From a checkpoint of a small mixture-of-experts model trained on Wikipedia.
Size: 12 layers, vocabulary 2048.
Experts: 96 SwiGLU neurons an expert, 2 picks a token, a sigmoid router.
Training: 636M tokens, 9701 steps.
Below are experts of layer 5 (counted from 0) of a mixture-of-experts language model. Rows are named router (the router's row for the expert), gate (a neuron's input weights, with its number), up (a neuron's input weights, with its number), down (a neuron's output weights, with its number) and show model dimensions 80-119. Each number is 128 + 32 x the weight over its row's rms, rounded and kept within 0 to 255.
After each expert's rows: "comes before" lists some tokens at least twice as common just after its tokens as in all text. This comes from a sample of Wikipedia text that the model never trained on. Tokens count by the router's weight.

# expert 9
router [163 146 138 123 132 120 159 113 139 146 210  65  91 101 105  84 121 141 150 139  87 162 144  88 110 124 109 133 130 156 183 146  78 114  98  67 111 115 126 123]
gate0 [141 128 139 128  97 169 130  90 179 111 128  64  85 161 165 110 101 101 178 101 106 178 103 106 122 176 201 181 149 123 146 164 126 119  89 100 110 159 173 142]
up0 [137 144 165 165 167 147 171 104  99 168 105 129 139  98  68 126  87 124 129 130 110 112  95 112 122  76 115 123 142  78 141  99 129 129 126 139 108 174 144 164]
down0 [107  86  83 109  59 157  96  89 130  92 146  96 123 147 114 128 146 148  97 112 175  88 118 164 163 135 147  18  72 134 162 124 177 161 168 152 181  62 107 162]
gate1 [134 174 173 124 176 131  80  61  90 107 143 114 166 133 138 126 125 146 102 175  92 118 119 132 158 133 130 114 116 159 103 111 174 131 180 129 126 109 161 174]
up1 [ 84  88 106 178 109 124 156 204 149 118 136 121  47  99 176 157 155 140 111 144 161 197 156 125  79 114 136 125 142 127 203 125 108 105  95 138 143 158 166 148]
down1 [125 128  77 101 136 208 163 122 147  90 110 186 118 132 137 124 108  92 140  99 139 112 120 143  57 124 100 101 126 140 106  95 110 106 180 119 157 167 172 133]
gate2 [156  68  93 147 115 124 133 147  84 121 140 156 172 182  67  62  61 115  90 116 115 181 130 150 130  98 107 118 129 140  77  95 138  73 106  85  97 117 172 130]
up2 [154  57  60 123 193  82  63 140 114 146 109 114 113 139 143 129 146 117 113  57 122 146 181  84 159 101 157 137 138 214 119  96 176  84 135 135  98 119 160 108]
down2 [163  84  79 113 104 125  53 207  74 137 141 171 115 221 105 142 113 151 122 114 118 117  69 102 143  88 144 112 104 116 152 120 187 140 109 121 152 112 152  91]
comes before: "s", "ed", "ing", " of", ",", "."

# expert 27
router [175 147 135 148 153  96 187 123 107  89 132 109  89 135  40 128  85 139 152  89 120 179 143 170 103 117 135  54 141 127 159 124 126 170 132 130 108 161 118 156]
gate0 [108 113 161 182 185 152  96 102  57  95 133 171 170 114 118 172 161 110 192 129 125 122 135 197 130  84  94 133 181  89 119 116 143 101 116 137 114 165 179 162]
up0 [106 153 122 137 115 145  56 112 135  74 167  99 144 112 134  90 149 105 111 157 135 122 156 129  96 179 164 107 114 184 105 146 131 139  94  94 143 152 103 162]
down0 [130 104 165 158 120 149  98 109 108  68 147 163 180  89  92 154 142 130 144 117 101 113 137 112  77 105 121 150 111 119 118 114 219 112 160  95 167 132 168 127]
gate1 [164 129 113 110 135  96 145 128 140 186 106 145 147 129 151 100 134 143 139 125 101 109 155 168 154  98 165  87 133 108 133 143  93  89 135 122 128  24 114 146]
up1 [165 172  85 128 105 136  81 126 176   4 116 110 188 112 117  53 201  98 150 118 159 148 110 114 122 172 110 137 151 180 119 147 135 115 110 125 119 137 159  86]
down1 [142 137 211  77 158 171 140  97 123 152 140 128 160 112 113  98 144 128 151 206 144 144 107 150 125 146 124 139 146 116 104 147 111 174 171 167 104 126  73  71]
gate2 [110 159 153 129 167 151 136 157 175  45 175 122 134 134 150 128 109  65  58  96  93 139 135 159 131  93 121 105 137 104 121 146 132  99 102 200 161  71  94 129]
up2 [134 139 117 172 149 157 149  93 102 150  97 114 145 122 198 143  84 136 161 213 134 112 121 115 120 207 106 173 148 172 121 100 186 161 156 143 125  75 162 114]
down2 [ 88 138 161 123  77 110 105 159 105 102 101 152 115 132 116  89 132 126 132 101 110  68  53 172 148 122 191 117  95 108 117 138 124 119 137 152 107 170 158 169]
comes before: " of", " in", " to", " and", " for", " were"

# expert 4
router [165 121 124 135 139  93 103 166 116 113 152  92  69 124  98  81 157  75 160  98 120 169 101 174  56  86 108  93  55 149 124  59 119  78 113 105 150 170 122 160]
gate0 [122 112 167 158 114 148 148 184 116 208 131 173 138 126  96 117 145 125 131 118 181 121 150 127  70 102 110  96 152 188 154 150 142 112 150  85 116 133 173 135]
up0 [156 147 120 122 137 165 116 168 168 120 126 114 127  77 161 114  86 154 108 125 153 170 168 121 135  94 165 142 119 161 145 195 165 166 118 137 106  83 153 156]
down0 [134 183 119  91 145 157 157 172 133 140 134 107 119 145 142 151 112 134 155 103 143 133 109  94  37 110  87 142 160 139  82 100 167  79 129 149 159 113 140 150]
gate1 [114 136 116  87  31 172 115 154 102  90 144 114 167 135 118 152 151 160 161 185 160 109 140 139 105 137 149 115 106 134 185 160 136 149  65 130  72 152 128 105]
up1 [ 97 129 128 141  97 181 157 121 130 167  89 130  42 108  83 122 156  99 165  67 161  86  90 127 103 158 137  76 145 186  80 134 133 144 105 122 175 143 103 150]
down1 [107 138  98 137 140  68 121 153 118 122 119 135  94 119 137 156 126 109 137 123 128 103  89 190 124 140 137  92 147 149 152 162 151 115 172 135 180 132 111 146]
gate2 [145 160 115 106  90 149  95 152 121 137 180  94 146 153 147 152  80 154 150 152 137  92  94 178 120 136 123  81 126 178 114 114  70 126 105 131 156 123 113 147]
up2 [109 123 109 118 135 116 101 131 155 122 124 135  88 165  70  86 111 175  81 110 126 115  91 135  47 177 136 165 119 124 116 143 168  99  92 160 142 110 135 115]
down2 [ 84 146 122 143 119 126 154 147 146 149 164 145 133 148 220 111  88 100  99 165  58 111  94  85  58  95 150 137  77  94 106  96 131 111 144 145 193 151 152 145]
comes before: " a", " in", " the", " to", " as", " been"

# expert 18
router [138 122 149 148 110 127 155 127 128  48 159 120 102 111  59 136 161 112 166 136 159 147 139 169 104  98  98  83  87 146 106 105 177 138  63 122 120 129 103 143]
gate0 [138  93 137  89  87 115 174  92 111 186 101 177 121 134 110 103 102  69 104 107  48 118 178  92 146  96 166 112 109  97  88 111 130  87  82  87 138  52 106 131]
up0 [ 95 132 131 165 149 136  70 194 145 154 131 116  85 101 139 144 133 123 176 163 169 127 127 191 119 124 125 134 147 143 136 152 148 116 132 155  57 173 149 126]
down0 [144 151 120 155  90  53 155 229 164  95 194 138 113  96  49 126 185 124 178 148 174 148 161 149 109 139 152 143 107 134 155 132 126 115  85  67  92 145  58 129]
gate1 [ 85 136 207 110 134  98 126 174 107 150  98 116 124 179 151 156 146  83 101  72 158 157 173 150 157  99  88  94  92 119 125 164 147 165 136  89  73  88 171  69]
up1 [113  53 154 160  93 101 148 123 109 134 122 140 116 121 127 183 128  92 168 104 194 169 192 109 135 125 142 142 114 166 132 124 125 116 111 151 143 154 193 133]
down1 [148 124 168 147 174 153 107 172  95 137 114 106 110 147 127 113 160 162 160 169 144  86 147  96 171 103 109 125 109 149  70 159 179  89 202 149  93 164 166 181]
gate2 [102 152 179 155  88  98 161 100 183  99 117 111 111 182 120 137  89 120 105 113 141 118 104 123 146 191 132 174 112 124  98 130  88 166  76 122  81  69 202  81]
up2 [132 106 151 128 210 134  62 156  98 110  96 126 172  78 147 198 135 121 169 185 118 189 141 173 151  89 151 191 124 102 112 181 154  94 133 123 169 171 132 157]
down2 [101 115 176 160 102 100 113 116  90 174 145 151 129 121 114 133  47 130 144 114 157 140 125 129  80  95  82 181 141 133 119 145 113 103 152 113 124 167  94  86]
comes before: "\n", " ", " 0", " 1", " 4", " 3"

# expert 22
router [141  82 124 118 105 123 135 106 210 120  96 142 148 118  91 137  97 120 153 159 147  96 151 133 109 101  90 104  96 147 198 144 104  43 108 149 126 144 138 108]
gate0 [169 128 164 130 108 166 117 100 157 154 131 195 126 103 128 136 136 110 102 118 121 161  73  98 175 147 171  84  50  97 112  99 113 147  48 111 150 141 114 128]
up0 [124 118 196  88 144 124 113 124 100  86 118 163 118 151 141 110  89 119 186 171 144 154 124 153 151 125 115 138 148 184 147 141 110  99 140  94 166 135 172 158]
down0 [140 151 123 104 117 127 141 126 128 115 113 162 153 113  90  84 116 111 112 116 137 125 102 173 112 141 115 145 141 112 101  74 146 171  87  99  99 173  86 144]
gate1 [129 110 171 130 163 127 162 201 135 125 107 102 134 118 110 175 134 121 113 158 154  68 134 178 105 168 111  88  67  64 146 181 135  88 181 113 120 148 136  98]
up1 [108 142 143 133  86 151 104 170  96 128 148 107 134 111 128  87 111 170 151 112  99 135 132 133 195 135 139 140 113 175  47 133 116 108 149 151 130 123 105 140]
down1 [161  80 164 116 141 144 130 115 148 132  94 102 117 144 137 159 177 140 167 158 110  99 171 141 105  90  58 137 111 157 143 129 130 100 120  99 104 133 152 168]
gate2 [142 183 170  95 123 114  87 113 158 133 134  87 128 122 144 140 114  96 170 123 132 119  77 129  97 144 129 147  93 122 120 125 158 106 111 137 162 106 122 128]
up2 [101 173 120 136 141 106  82 124 133 139 142 151  89 110  97  90 150 128 116 126 164 104 119 136 103 132 128 107 129 125 182 160 164 112 129  76 147  90 107 101]
down2 [199 131 188 121 201 115  89 158 135 126 151 154 174 101  83  82 118 159  87 152 125 124  96 232 104 148  77 164 165 101 129 110 124  82  73  66 113 129 103 139]
comes before: " of", " and", " in", ".", " to", " for"

# expert 6
router [136  96 123 180 180 103 168 112 208 100 156  80 124  79 109 123 160 122 131 134 100 172 159 127 111  84  95 107  62 139 168 109 146 117 134 101 159 168  72 117]
gate0 [ 90 131 159 161  98  71 112 100  97 131  95 101 142 117 149 160 129  85  97  84 140 185 156 140 129 101 114 135 133 152 164 168 118  87 103 140  98 155 108 113]
up0 [126  97  91 107 148  69 159 156 209 125 138 168 139 128 170 132 132 132 126 138 127 132 105  72 119  70 114 143  99 199  90 106 108 144 186 109 114 103 156 145]
down0 [ 90 156 103 153 110 109 135 122 154 106  42 118 193  98 100 186 150 127 156  97  94  83 105 143 141 122 107  47 146 126 135  81  72 106 108 103 175 131 145 125]
gate1 [127  87 115 101 117 130  85 143 176 146 114 169 117 197 121 139 127 155 185 157  67 149  94  88  70  90 131 142 117 160 156 107 158 106 132 187 121 107 144 116]
up1 [118 163 125 107 145 180 129 152  61 129 157 178 135  67  91 162 123 120  87 196 127 137 110 116 111 135  97 140 147 109 167 119 141 112 113 191 154 178  88 140]
down1 [ 78  80 104 153 119 117 151  64 155 161 113 100 123 221  80 168 107  90 180 138 136 152 121 115 137 115 141  64 122 114  88 173  91 101 134 151  99 115 125 152]
gate2 [154 136  91 161 142 176 132 185 159 206 127 143 163 118  76 113 124 107 141 146 118 128 123 137 118 164 131  95 158 176 148 123  88  93 147 151  92 154 135 114]
up2 [100  83 113 131 152 132 139 115  80 203 112 139 154 111  47  76 151 142 109 114  95 188 111 101 138 114 103  90  72 118 136 106 106  87 208 156 129 181  92 166]
down2 [196 146 104 150 212 143 133 171 179 176  48 154 124 152 124  61 142 112 159 135 121 143 115 143 117 178  58 138 150  95  59 145 124 146 139 115 129 134 140 125]
comes before: " of", "s", ",", ".", "y", "ic"

# expert 26
router [151 149 105 137 161 105 151 120 130 133 109  54 152 132 103  97 146 144 230 178  87 190 165 135 110  81 146 132 127 205 170 141 105  87 117 143 151 203  91 179]
gate0 [125 121 173 165  97 177 153 136 186  86 119 105 172 148 104 106 125  99 152 109  90 114 171  70 167 157  52 172 107 145  94 212 145  84 144 149 138 127 139  88]
up0 [ 97 104 189  87 198  74 117  78 107 168 140 110 139 109 146 190 157 106 158 151 178 135 137 139 181 136 119 142 145 157 168 158 115 141 123 116 181 145 170  90]
down0 [130 202 157 107 101 144  76 162 147 152 122 130 121 176  80 133 196  92 160 164 104 133 107 133  87 152 121 128 100 152  96  99 132 107 130 133 126 172 118  78]
gate1 [116 110 142 123 143 162 142 141 130 119 131  40  85 155 172 124 101 179 173 162 114 124  83 113  90  92 168 134 114 101 165 150 160 139  57 147 176 147 132 166]
up1 [130 128 154 196 107 153 132  88 128 131 103 116 134 125 158 121 128 156  61  93 126 134 146 127 131 155 183  55  42 168 101 129 158 203 141 142 153 141 107 103]
down1 [143 141 119  98 210  98 174 147 145 132 114  96 120 163 103 131 138 115 120 139 149 134 166 114 121 133 143  68 148 112 189 195 127 143 116 193 160  95 133 175]
gate2 [164 172 128 155 186  95 101 110  92 110 151  33 111 120 130 157 165 104 151 160 132 142 149  63 122 134  59 178 129 165 134 193 153 120 128 138 144 146 181  68]
up2 [ 77  74 174  64 131 184 183 109 109 151  46 112 128 149  81  50 108 156 179 128 131 114 150 160  88  85 113 148 143 127 166  84  79 131 117  73 165 109 108 122]
down2 [ 92 115 156 135 113 129  44 113 125 129 156 144 169 175 100 150 106 129 134 174 121 183 150 191 145 101 113 122 120 142 161 157 160 105 108 115 145 103 131 162]
comes before: " and", " the", " by", " which", " in", " with"

# expert 0
router [144 146 164 161 164 113 186  98 122  74 158  85 172  75 127  75 116 107 137 115  74 139 135 113 123  82  29 136 166 136 136  75 156  76 116 117 110 144 122 153]
gate0 [ 94 111  89 156 151 141 102 137 164 144 172  94  99 112  45 126 110  69 154 146 142 172 138 148 140 191  74  90 163 133 151 100 102  89 192 123 131 165  82 144]
up0 [144 134 127  80 151 133 159 162 125 133  66 166 155 136 144 115 131 176  88  55  97  88  93 152 152 114 174 123 113 134  96 160 145 143 101 126  52 159 154 163]
down0 [136 121 108 195 147  79  76 184 137 111  36 156 119 140 124 148 209 160 163 132 110  70  87 219  97 133 160 173 120 111  97 162 103 141 205 113 133 156  96 113]
gate1 [125 146 177 155 135  71  58 111 120 156 181 138 223 149 109 142 168 141  64 105 169  75 139 105 142 157 124 168  87 166 159 142 162 144 103 130  94 183 130 102]
up1 [155 135 172 102 146  78 146 137 131 148 184 136 156 129  94 144 148 136 119  82 122 118 140 226 175 144 150 131  70 179 136  98 132  83 118 152  66 120  99 126]
down1 [151 164 138  90 110 121 130 132  74 190 153 186 153 101 139 103 159 135 118  84 166  70 160 118 148 119  93 164 115 175 162 118 112  98 134  97  89 132 137 139]
gate2 [183 164 103 102 151 102 147 153 113 160 121 118 133 128 139 105 170 116 152  99 117 131 153  87 139 122 104 152 109 156 151 115 148  82  93 128 101 119  53 150]
up2 [109 103 220 137  75 131 137 110 123  63 177 183  93 111 123 137 104 138 120 174 187 134 147 127 111 137  76 163  94 172  94 184 115 152 175 130 132 149 145  75]
down2 [134 168 108 130 151 128 135 130 144 149 113 156 135 147 157 103  85 145 137  81  91 150 110 138 188 149 106  93 140 136 146 120 115  85 124 131  90  91 163 176]
comes before: ",", " |", "a", ".", "i", " ("

# expert 5
router [189 119 112 140 179 116 124  99 159 104 100 146 160  95  54 156 140  75 126 168 108 100  93 146 136  69  52  79 125 153 138  99  94  48 144 140  88 181 136 105]
gate0 [163 119 103 124 138  50  83 132 143 151  78 140 157 117 150 147 204 136 139  37 145 142 145  88 114  81 156 100 151 140  88 185 114 103 128  56  74 126 104 130]
up0 [157 129 153 170 160 158 173 131 126 119 105 123  92  96 105  66 123 127 131 143 138  86  95 166 125 139 132 168 120 133 133  74 102 140 107 191 196 102 171 132]
down0 [ 87 157  86 133 132  80 129 140  86 112 134 105 112 135 145 143 106 160 165 153 151  74 105 124 102 112  76 112 159 123 119 157  98  92  84  77 125 171 165 107]
gate1 [167 118 177  85 148 161 160 101 110 118 103 132 117 124 123 121 133 101 115 198 121 108  47  96 125  86 108  97  89 150 172  49 120 137  77 159  58 114  85 141]
up1 [169 169 159 111 123 143 132 100  86 153 107 126 121  86 135 151 120 129 109 162 151 158  90 141  91 104 157 128 148 172 124 107  73 104  98 165 151 177 215 131]
down1 [130 129 114 159  87 131 176  18  99 109 113  80 138  68 145  94 126 128 117 146 142  97 133 172 137 129 152 110 107 131 104 105  88 145 153 168 135 134 158 123]
gate2 [112  97 113 107 150  85  88 146 110 179 112 125 176  77 156 103 104 134  98 203 153 133 124 136  87 128  98  50 158 115 129  49  76 173 113  91  80 127 117  65]
up2 [160 138 125  80 147 121 122 120 144 120  94 129 141 124 102 154 143 141  84 159  94 109 139 144 139 143  84  83  80  94 195  91  82  90  59  99  60 136 150  91]
down2 [178  89 206 112 106 105  76 114 133 191 149  93 176 155 182  69  84 135 119  62 159 150 138 121  74 147 156 163 157  60 135 168 146 120 129  67 139 164 126 120]
comes before: "\n", "-", "|", ":", "==", "The"

# expert 28
router [149  97 197 176 117  91 152 119 115  99 165 130 112 165 115 164 115  55 155 158 121 161 186 148 112  87 124 129  86 137 139  75 104 107 133  38 114 126 105 128]
gate0 [172 138 132 138 111 146 122  98  82 142 138 100 120 197  68 123  93 133 122  81 136 106 154 123 134  94 176 114 109 108 150 170 158  58  56 110 147  93 123  91]
up0 [112 162 137  83 175 157 180 155 124 162 106 130 122 138 103  76  67  80 125 122 130  80 131 115 139  96  71 155 123 125  96  99 104  91 176 174 121 190 140  89]
down0 [129 158 158 121 140 136 129  79  91  92 204 113 126 162  79 100 118 116  65  82 166 107  92 142 117 163 131 126 144 103  90 129 212  65 114 132 100 181 136 125]
gate1 [143 131 167  88 124 185 110 125 116  79 127  95 177 163 134 114  64 146 181  90 165  71 169 125  84 113 190  89 152 128  80  57 120 119  86 140 124 134  79 125]
up1 [ 95 180 161  63 137 189 130 103  83 102 116 150 133 144 144 121  90  91  85 111  66 155 149 148 121 111 164 101  99 142 156 115  78  92  49  95 138 163  98 149]
down1 [121 128  86  72 106 203 203 113 129 171  98 144 139  76 137  90 133 151  86 130 110 130 172 107 152  84 161 142 172 136  85 134 126 140 111 166  92 147 137 101]
gate2 [150 134 126 125 169 109 149 170 138 145 101 100 151 114  75 146 116 132 153 145 169 172 156  80 137 161  82 122 100  91 114 119 116 178 126  87 157 118 113 146]
up2 [152 145 168 112 117 127 140 121 147 138 144  76 106  69 132  93  63  79 121 145  98  89 138 131 126 148 180  97 120 142 131 153 135 173  86 125 136 121 123  83]
down2 [ 86 111 175 129 131 118 127 125 116 123  90 145 130 103 135 152 132 149 163 107  99 119  93 205  78  74 155  73 154 177 119 155  74 161 205 114 158 146  95 176]
comes before: "ed", "er", "ing", "es", "ation", "e"

# expert 31
router [132 128 113 182 146  79 156 135 133  77 183  37 101 103  83 126 143  77 130 167  80 178 104 178 121 147 100 122 104 142 156 116 102 108  20 123 101 136 155 113]
gate0 [160 122 143 118 142 159 120 119  90 152 133 103 146 152  70  92 100 119 158 151  95 142 121 132 129 143 129  86  88 116 122  82 154 132 173 159 149  84  89 129]
up0 [111 103 102 183 113 129 188 185  94 180  87 147  86 144 134 196 130 129 140 138 121  89 110  83 139  93  98  70 129 138 171 101 140 149 153 133 134 135 176 116]
down0 [160  75 230 114 154 171 118  95 126 174 148 127  42 104 112 116 136 124 173 135 137 136 106 131  70 134 103  92 142 117 104 165 186 127 110 142 103 133  93  67]
gate1 [101 113 117  93 108 135  90  64  96  94 109 134 152  72  74 126 128  70  85 135 114 109 155 171  87 107 101 130 151 182 161 175 178 119 116  90 170 115 148 123]
up1 [140  85 159 138 116 181  96  85 160 143 162 155 164 107 168 109 169  73 109 113 156 119  85 117  97 131  74 112  81 125  95 152 130 156 135 133 175 152 122 131]
down1 [204 146 167  88  77 144  94 171 149 172  98 132 118 147 129 206 117 140 130 157 169  62 162 129 138 139 168 130 148  99 178  83 127 166 163 160 137 109 113 163]
gate2 [176 100 165 152 144  95  94 128 125 190 164 102 120 156 155 154 105 117 168 144 110 117 158 116 151 146 121  65 130 116 107  83 118 135  82 147 116 206 144 209]
up2 [106 138 132 137 116 135 176  62 182 156 133  55  89 134 109  70 152 141 105 128 170 156 172 117 121  87  47 173 154 100 136 132 111 149 159 153 122 117 125 104]
down2 [159 133 123 104 126 134 127 138 177 132 129 114 105 136 128  87 111  93 142 170 116 139 166 185 146  55 105 104  80 152  89  68 141 137  83  86  53 100 116  98]
comes before: " |", "6", "5", "3", "8", "7"

# expert 11
router [157 125 128 160 154 107 132 103 170 125 143 143 138 113  78 127 147  69 147 226 102 156 174 187 124 115 126 118 162 140 165  77 151 143  89 144 121 156 121 126]
gate0 [145 120 154 155 122 129 121  70 138 110 150 106 125 153 148 104  82 120 141 183  66 148 147  83  79  88 177 110 144 140 177 155 177 171 157 136 117 153 153 101]
up0 [132 154  85 113 119 137 165  96 114 102  81 128 134 134  52 167 178 164 133 112 100 124 147 145 149  92 103 126 169  89 159 161 133  79  88 115 116 127 130 119]
down0 [ 87 110 106 141 108  83  82 133 171 140 191  90 130 100  91 148  96  74 148  82 183 106  78 179 138  85  76  92 111 136 158 103  87  95 161 109 153 120 103 148]
gate1 [224 148  95 162 152 114 143 138 112 104 140  79 144  99  65 139 108 103 114 163 147 153 125 122 168 145 184  91 148 150 139  91 146 145 117  84  87 127 139  93]
up1 [117 146  81 137 112 120 163 195  86 107 111 163 114 116 125 151 168 114 222 123 109 148 110 116  58 100 138 125 135 173  76  79  99  77 176  71 128 191 192 158]
down1 [194 170 154 148 132 110 106 131 112 159 152 140 129 120 132 179 117 160 146 147  83 157 175  92 110 144 128 160 136 114 171  98 138 123 109 147 103 149 126 108]
gate2 [ 96 162 136  92 169 160  86 155 158 120 173 142 121 156 123  85 101  68 108  96 161 116 140 143 128  88 158 108 109 136 135 110 138 141 138 111 181 106 142 116]
up2 [144 178  99 145 135 120 148 144  79 116 140 133 138  65 107 121 135 135 160 196  82 147 148 173 109  89 110 136 146 133 132 103 114 122 152 124  65 212 121 169]
down2 [110  96 113 187 150  77 130 100 140 142  91 135 165  80  65 112 108 105 183 156 159 170 142 115  60 116 153 135 153 153 110 110  75 158 123 229 166 172 145  87]
comes before: " |", "8", "7", "5", "6", "9"

# expert 7
router [177  85 169 119 173 118 145 125 129  99 159 128  98 135  98 141 110  63 166 182 179 133 145 113 134 129 126  69 159 167 202 134 106 124 110 161 137 163 168 128]
gate0 [140 143 129 202 130 125 159  94 112  80 132 117 104 215 122  71 158  81 149 146 190 166 145 128 163 104 204 151 142 140 107  89 148 156 131 124  91 227 127 189]
up0 [118 148 171  35 140 142 132 158 142 138  92 150 142  96 146 144 137 208 110 131 120  99  77  94  95 108  66  87 139  93 166  98 114 128  66  96 113  79  90 127]
down0 [215 130  99 193  99 102 103  91 143 116 131 111 106 120 121  65  67 169 128  81 102 157 110 177 135 103  81 123 171 131 147 147 164 113 204  87 116 146 143 134]
gate1 [154 137 163 142 139 155 128 128  54 130 142 180  87 163 100 144 159 191 163 120 160 168 156 127 166 138 159 119 106 116 143  69 100  85  86 130 100 183 140 148]
up1 [ 83 201 146 135 116 159 218 131 104 101  60  55  86 114  67 113 114 144 139  95 125 130 135 118 133 120 208 167  98 176 155 177  70  97 146 160  94  83 166  94]
down1 [ 84  97 132 135 127 106 176 132 195 109  63 128 132 152 153 139 126 139 155 184 163 190 150 140 155 144 111 120 142  83 182 111 136 106 172 157 111 148 128  92]
gate2 [109 140 159 119 166 182 121 150 153  68 142  92 119 129 147 184 172 129  39 126 155  93  84 126  97 101 160 139 144 140 152 115  64 158 139  69 128 158 123 161]
up2 [142 135 102 137  98  81 101 113  85 181 135 140 148 106 116 146 109 155 142 126 141 122 145 146 135 143  79 141 134 127  60  71 104 132  78 131 120 151 165 122]
down2 [117  99  75 180 181 161  99  35  92 145  91  85 197  91  94 181 139 165 171 144 110 142 133 123 133 135 131 142 111  81 102 154 129 154 135 128 156 174 165 149]
comes before: "\n", " The", " He", " In", " It", " This"

# expert 25
router [149 119 150 141 164 104 134 133 114 130  99 121 173 158  79 140 206 136  92 157  91 122 155 127  98 146  82  99 159 196 161 121 147 112  53 129  96 107  83 178]
gate0 [126  87 122 177  85 108 131 113  96 124 165 106 133 158 144 156  94 137 157 148 106 135  77 103 104 129 107 144 102 162 177 135 149 156 165 119 181 117 187 137]
up0 [182 156 147  77 104 107 131 134 122 142 149 123 158 173 190 170 143 146 194 110  95 117  89 126 106 175 147 130 121 151 127 130 135 131 150 124 201 144 193  76]
down0 [127 125 120 168 114  38 131 118 150  99 132 186 123 175 176  82 150  26 132 141 127 145 119 123 175 151 149  82 145  93  96 171  73 134 162 135 114 110 194 136]
gate1 [136 102 180 111 112 160 110 119 176 137  84 170 203  90 181 148  77 152 107 143 132 111 111 109 125  96  94  58 179  57 153 123 171 127 142 102 160 112 137 104]
up1 [145 171  75 147 146 105 105 107 171 133 144  84  74 137 199 144 145  76 139 127 161 144 145  91 174 113 158 175  94 113 136 116 128 159 176 164 179 162  80 138]
down1 [163  89 169 140  94  88 107 173 164 131 163 126 155  79 148 172 104 145  98  79 143 146 125 182 189 119 106  73  73 124 130  90 125 128 132  68 131 138 109  75]
gate2 [ 94 118 137 134 104 149 162 130 171 142 105 150 111 191  86 123  94  70 111 105 170 112 176 162 163 144 104 142 145 204 199 118 134 120  57 134 115 141 227 177]
up2 [108 178 169 150 104 126 120 152 114 104 210 147 132 105 151 138 149 188 191 159  96 102  98  96  43  96 159 171 172  79  69 160 134 117 150  95 100  87  90  74]
down2 [130 172 197 149 152 108 111 156 150 150 142  97  78  67 117 129 143 205 172 142  83 129 135  56  87 100 151 110 110 101 109 129  86  93  95 135 137 194  90 117]
comes before: " the", " a", " his", " an", " their", " its"

# expert 14
router [138 119 143 191 139  66 114 133 174  73 137 126 146  99 131  85 118  65 124 139  43 125 110 140  82  92 111 118  98 124 117  94 137  69 118 129 121 151 142 172]
gate0 [ 96  92 101  84 141 135 157  86 110 133 134  90 144  97  81 104 148 101  93 127  81 128 104 146 145 142 149  95 100  60 117  93 150  38 183 112 122 164 170 120]
up0 [161 122 148 113  91 158 121 133 174 206 103 147 129 107 158  88 129 122 154 116 168 128 208 161 118  92 133 118 109 136  91 145 106 182  95 137 152  94 117  90]
down0 [148 159  82 160 219 155 163 116  70 111 103 190 104 109 155 100 187 120 175 143 107  74 117 147  79  86  88 154 113 115 104 116  93 117 177 121  51  98  98 126]
gate1 [ 74 141 156 164 140 114  99 153 132  83  61 153  94  75 166 114 131 121 128 184  93 124 149 137 149  83 103 102  94 143 138 144 188 130  90 140 182 173 151 177]
up1 [130 127 129 151 145  90 109  84  90 165 149 180 112 142 102 135 198 101  50  97 106 136  82 124 166 201 171 169 146 145 136  90 125 130 135 186 156 122 150 118]
down1 [ 99 129 164 135 106 217 152 167 191 119 145 123 121 104 135 145 131 102 209  98 134 136 130 110 168 125 114  80 133 136 177 107 155 175 138 163 187 112 138  89]
gate2 [184 112 169  82 141  70 119 167  96 133 200 114 138 162 132 141 156 141  91 165 169 114 161 124  82 146 153  82 162 170 179 124 166  93  99 110 129  78  92  48]
up2 [ 94 165 169 119 127  49 136 134 162 124 164 146  99  63 111 113 168 130  92 170  80 149  69 117 128 139 130 125 149 124 122 160 119 120  97 152 124 144  43 135]
down2 [131 149 160  85 109  89 127 131 103 111 108 122 105 123  94 125  99 161 104 148  94 159 142 101 125 171 101 131 139  90 110  72 137 105 107 102 133 118 156  94]
comes before: "|", "-", "\n", " |", "|---|---|---|---", "D"